Weights of a small mixture-of-experts language model, trained from scratch on English Wikipedia.
Size: 12 layers, width 96, vocabulary 5088, 6.54M parameters.
Experts: 24 experts in each of 11 layers, 64 SwiGLU neurons an expert.
Below are experts of layer 8 (counted from 0) of a mixture-of-experts language model. Rows are named router (the router's row for the expert), down (a neuron's output weights, with its number) and show model dimensions 0-95. Each number is 128 + 32 x the weight over its row's rms, rounded and kept within 0 to 255.
After each expert's rows: "raises" lists some tokens whose logits its average output raises strongly, later layers aside. This comes from a sample of Wikipedia text that the model never trained on.

# expert 2
router [135  79 153 132 110 127 191  93 129  53 142 138 156 159 156 143 155 114 103 130  76 137 145 150 114 111 136 136 128 152 140  98 125 166 166 160 111  67  65 101  81 102 157 106 164  99 111 161 100  71 122 128 106 148  67 132 120 140 123 122 138 131  73 108  56 110 143 133 160 169 134 143 193 173 127 195 168 128  99 190 146 113 110  97 134 126 170 108  96 168  90 185 164 129 139 178]
down0 [157 121 170  83 151 108 195  84 154 158 148 187 120 115 178  99 123 137 192 133 137 126  97 174 151 136 171 165 106 141 172 143 122 192 109 156  73 100 151 126  22 117 142 125 138 104 116 140  99 134 101 149  96 100 181 125 115 119  94 130 123 126 130 106  86 105  41 121  88 128 195  87 120 154 100 126 109 167  89 116 111 127 189 161 159 114 150 116 140 106 116 145 147 117 100 146]
raises: "ed", "our", "over", "anc", "ry", "ant"

# expert 12
router [ 87 154 137  77  75 126 109 107 159 173 169 113 184 162 168 131 118 133 125 181 168 195 166 134  99 135  62 127 127 117 134 147 179  65 125  91  92  88  95 115 107 100 119 127 100  85 145 136 139 134 138 158  94 163 149  94 125  82 116 165 123 136 105  73 115 118  94 114  89  93 186  87 151 103  99 189 103  79 127 144 135 139 172 181 139  92 115 105 117 150 176 166 121 173  95 156]
down0 [120  93  97  63 133 139 149 105 130 125 159 105 100 147 128  89 112 130 130 181 114 111 126 155 118 162 111  72 132 173 127 168 165 138 140 154 137 100 128 143 121 171 156 108  85 133 163 133  73 189 107 148  44  92 120  81 104 111 148 156 170 134  74  91 202 131 192 150 122 105 159 143 133 127 109 147 145 146 131 138 173 192  67  91 142 102  85 132 174 133 147  80 153 138  67 171]
raises: "ad", "al", "a", "at", "ac", "u"

# expert 18
router [167 156 141 146 120 137 138 132 175  67 140 109 147  98  96 195 115 216 118 109  81  93 145 109 141 121 114 152 109 145 124 120 106 161 144 173 104  93  88 108 117 175 147 118 184 114 120 143 135  88 189 170 137  90  96 100 121 156  80 115 103  92 138 208  87 152 139 147 151 102 139 171 145  93  97 139 101 118 131 124 146  85 120  50 123 114 170 147 103  64 202 124 110 101 141 135]
down0 [185 131 166 159  81 108 102 130 132 116 154  76 178 116 140 169 137 110 137 106 111 115 169 144  94 175 182 103  73 148 169  80 209 145 121 113  77 149 119 132 138  96 142 138 127 131 157 117 129 147  95 178 134 107  86 109 124 152 116 186  95 128 115 159 173  99 137 121 100 120  94  85 135 127 156  84 140 182 136 128  99 152  51 154  91  88 115  59 156 182 130  88 104  90 173 142]
raises: "an", "as", "y", " loss", "le"

# expert 19
router [172 210 166 147 148 111 125 149 121  54 178 155 134  95  85 135 123 138 127  96 163 139  94 142 142 131 132 166 124  77 117 104 131  85 104 132 157 185 178 154 112 124 136 105  56 141 107 119 174 109  94 102 154  78 190 116 122 165  78 124 134 127 116  65 141 109 157 130 153  61 109 112  54 163 106 162 168 116 137 112 105 129 165 115 130 167 145 102 109  96 165  98 161  78 134 157]
down0 [114  81 107 145 118 107 108 138  69 129 173 112 137 131 152 167  98 111  80 117  98 118 154 140 102 187 115 136 126 132 119 123 156  87 103 108  48 126 133 162 128  80 147 153 175 118  97 146 103 152 167 137 139 118 162 191  93 108  86 131 159 155 124  73 168 124 205 126 170 126 127 162 121 131 121  77 173 132 152 167 134 112 143 139  95 151 152  15  98 141 112 125 189  81 169 120]
raises: "or", "k", "es", "ro", "al", "er"

# expert 7
router [ 84 161 155 147 147 121 136 141  95 175 157 146 157 139 181 113  96 168 134  67 139  85 112 135 102 121 108  92 110 110 158 149 157  76 170 135 142 140 144 148 136 162  63 156  78 178 133 152 125  87 110 105  94 104 141 157 121 119 189 122 127 105 142  98 111 205 196 133  83 109 113  96 139 125 103 143  65 169  77 163 166  71  80  63 120 143 163 133 119  72 133 164 133 144 118 109]
down1 [ 84 152 137 112 101 155  86 166  92 181 137 121 109 127 129 127 140 158 158 118 129 111  90 156  92 121 100 105 105 162 118 125 112 117 139 169 148 126 145 122 132 109 138  93 101 148 137  96 165 173 214 108 119 172  87  98 145 132 220  75 116  77 133 147  62 168 174 137 186 138  89 137 173  88 100 110 114 139 144  95 152 132  55 155 101 172 135 153 153 117  97  38 108 124 130 125]
raises: " the", ",", " in", " a", " "

# expert 21
router [151  69 112 101 123  78 132  65 128 179 148 110  80 114 122 138 106  94 141 161 149 120 193 156 141 159 117  85 170  64 125 189 170 123 126  93 136 125 180 148 148  78 111 114 174 188 104 104 125 108  87 129 142 167 124 141 108 178 102 122 145  93 155 108 101 140 123 173 136 170  62  97 107 149 131 103  81 141 182 180  66 109 125 128 118 138  74 158 146 136 142 183 109 149 152 102]
down1 [111 158 143  99 103 141 150 114  97 182 170 177 115 147 114 128 124 120  80 105  93 168 139 152 101 121 117 179 128 104 132 203 111 160 116  91  82 205  99 158 146 140 117  91 116 131  83  91 101 187 136 172 100 141  94 158 166  86 113 101 114  71 160 105 163 183 132 111 124 213 138 157 102 138 126 119 113 106 164 134 111  81 148  99 193  70 139 150  97 111 108 100 112 150  91 160]
raises: ",", " for", "th", " in", " ("

# expert 11
router [126  95 168 110 170 114 170  41  75 175 190 130 128 131 189  93 110  77 117 108 146  89 123 139 106 117 153 129 133 131 196  44 101 124 139 192  90 103 162 137 104 127 163 147  92 118 129 106 131 151 114 143 159 127  58 148 142 153  76 106 112 149 162 125 131 186 167 123  93 141 136 129 133 131 164 160 143 105 164 149 102 141 106 103 144 102 129 117 175 153  48 151 104 110 147  94]
down1 [102  97 105  98 129 120 115 136 141  97 126 126 167 111 104  79 183 164  75  93 133  89 147 114  85  70 130 113 156 205 153 123 142 122 180 160  83  79  74 111 163 115 112 103 132 129 136 187 157 149 171  94 121 152 184 122 146 115 120  86 136 104 121 121  51 111 164 128 132  79 139 181 101 170 184  91 136 145 178 131 163 110 129 141  64 173 113 124 145 143 145 124 143 166  92 178]
raises: " of", " and", " |", " ("

# expert 22
router [159  72 153  67 168  95 132 212 105 101  91 169 117 125 107 147 123 111 104 169 139 150 132  95 115 170 190 180 132 108 117 128 123 160 139  96 116 126 133  89 100  64 120 115 188  91 122 128 114  74 140 111 128 145 181 130 153  86 106 100 156 109 142 134 143 144 165  71  93  92 115 173 145 129 158 104 145 168 191 135 110 146 126 112  66 137 128 108 143 202 132 134 168  98 190 160]
down1 [127 121 178 171 207 147  82 156  62 172  98 126 187 109 187 105 125 200 182  78 127 154 112  80 138 133  70 121 128 120 115 138 138 147  69  91 158 121 146 117  92 138  83 137 113 178 145 148 109  95 130 132 116  98 116 117 104 142  87 155 106 124 157  85 149 107 107 190 143  92  60 136 135 151 146 198 127 103  88 147 130 111 151 110 111 175 134 128 100 112 160 147 166 105 149 146]
raises: " The", " In", " He", " During", " On", " After"

# expert 3
router [117 149 168 105  75 109 162 135 119 100 124  94  72 126 149 167  86  79 127 142 134 124 185 105 101 149 135 104 110 145 120 136 133 123 173 126 135 119 114 115 100 118 156 113 100  82 188 133 206 101  97 168  99 109 114 103 116 146 129 179  92  84  66 196 131 159  88 209 102 110 149 124 104  96 159 175 184 151  88 144 117 136 152 165 114  88 104 105  66 124 162 149 120 129 191 155]
down0 [ 89  81 139  92 135 129 157 134 170 139  81 133 105 103 136 114 124 150 128 136  93 120 130 150 136 174 193 125 170 124  77  96 101  78 160 142 146 105 128 128 145 172 169 112 111  90  89 145 174 167 127 133 209 108 141 140  71 115 146  77 108 125 112 139 154 151 143 140 147 104 135 104  95 101  97 170 157  73 168  37  95 181 115  73 108 113 128 134  93 150 137 171 102 199 181 110]
raises: "at", "ad", "al", "le", "f", "ated"

# expert 17
router [124 104 124 155 181  94 148 124  74 167  91 158 105 116 134 146 132 116  76 110 139  78 167  93  85 165 147 189 134 153 102  69 184 157 102  87 121 140 149 125 106 156 162 125 129 134 168 166 113 133 144 140 146 120  93 129 150 139 112 183 150 155  94 136 104 190 180 151  85 109  89  73 112 157  74 165  95  76 153 131 122 184 111 131 122 180  74  91 133  75 167 141 177 135 157  99]
down0 [134 132 154 150 174 151 120 199 106 143 108 131 111 180 188 126  79  93 179  65 225 186 120  79 155 128  81 118  96 182 111 119  97 120 166 144 127 107 101 145 118  92 101 106 154  85 126 149  95 136 150  82  89 122 109 125  71 171 143 118 143 128 145 134 118 123 164 156 131 180 144 114 161 135 140  93 114 107 125 143 128  99 140  82 170 133 127  99  85 192  72 132 128 112  94 179]
raises: "b", "est", "y", "ber", "le", "ust"

# expert 16
router [155 150  77  90 142  94 136 116 146 146 119 167 171 150 163 143 101 145 155 148 112 135 128 142  76  87 127  85 179  78 123 130  95  85  73 110  58  93 126 153 105 111 109 148 104 142  82 152 169 155 177 155  94 100 106 117 113  98 161  88 176 110 127 137 138 158 152  87 130 142 175 169 188 122 150 151 151 100 110  97 183 144  91 137 101 146 184 190  96  57 123 138 122 166  75 156]
down0 [142 118 134 163 166 142 161 181 154 216 148 138  81 137 122 161  54 161 139  70 131 120 140 144 122  86 131 103 116 170 114 152 115 122  95 143  84 119  78 119 121  87 134 153 117 137 167 143 151 193 139 156 153 137  98 179 148 107 155  71 112 114  59 147 123  76 166 146  56 160 118  85 105 155 107  74 170 133 174 120 135 133 159 133 148 108 109 124 133 115 109 109 143 170  59  94]
raises: "on", "ov", "one", "at"

# expert 0
router [ 51 126  75 106 139 104 139 122  92 119 133 107 118 117 139 120 177  62 154 130 109 109 169 140 154 169 109  84 101 117 163 201 102 166  61 154 149  88 145 138 137  80 102 122 185 154 144 128 137 114 151  89 170 169 144 107 142 140  83  84 129 114  93 137 111  99  96 189 142 103 172 172  99 123 125  99 149 129 194 142 134 125 108  71 119 168 122 135  75 140  98 194  92 127 131 177]
down1 [ 87 124 178  79 126 115 166 153 113  89 124 181 126 115 130  89 148  95  90 137 106  88 147 144  99 123 110  75 124 105 162 106 162 137 157 182  44 144  98 157 105  86  84 110 191  97 118  77 125 183 181  90 131 175  88 126 132 132 194 106 110 101 128 137 137 190 112 167 177 149 134 121 103 117 147  79 188 143 179 165 131 144 118 111  97 130 123 162  87 115 117 129 151 155 169 143]
raises: " |", "19", " |\n", " –", "20", " -"

# expert 15
router [ 59 200  86 119 105 143 156 124 150 144 143 129 118  64  90  91 105 127 124  95  67 113  98 131 152  99 160 126 155 131 117 163  83 149 108 147 142 168 144  96 102 172 105 135 146 154 152 138 132 166 128 134 197 126  92 119 128 154  83 106 124 118 175 116 144 126  47 136 124 123 131 130 114 168 131 116 163 118  46  87 139 186 159  92 173 138 177 111 199 153 167  89  81 121  85 128]
down0 [143 142 157  90 108 194 116 149 127 167 132  99 122 103  88 201  76 102  95  79  83 145 124 165 112 116 143 157 149 145 154 131 168  67 142  76 175 127 122  64  97  93 172  92 163 148 166  85 118 107 115 146 122 128 181 153 115 128 120 112 200 117 108 124 192 101 187  65 121  96 189 132  90 119 138 119 129 148 108 160 179 140 101 128  98 147  92 107 135 104 166 121 136 115 160 151]
raises: " ", "ed", ",", " and", "-"

# expert 6
router [218 157 116 150 164  95 120 154 144 100 129 108 148 137 143 146 106 156 166 132 105 176 113 135  85 156  63 113 148 117  96 148 114  82 139 149 133  62 119 190 130 138 154 123 106 162 172 115 144 166 115 152 100 132 173 133  87 109 181  82 142 121 117  98 130 134  75 113 163 149 144  98  73 168  96 131 140 150  76  97  98  81 168 164 150 149 110 151 161  67 148  95 119  80  84  59]
down0 [105 105 147 162 169 102 127 156 147  93 137 120 134 150  87  97  97 136 123  61 180 115  87 164 126 109 113 179  79  90 172 132 165 120  17 137 207 148 105 136 120 167 192 139 110 123 166 120 110  97 163 132 145 148 136 131 165 144  85 161 149 177 154  96 109 123  93 144 128 131  62 105 156 108  84 156  83 150 130  61 151 115 151 119 164 113 102 118 170 107 148  94 131 159 113 128]
raises: "ac", "al", "is", "ar", "ab", "en"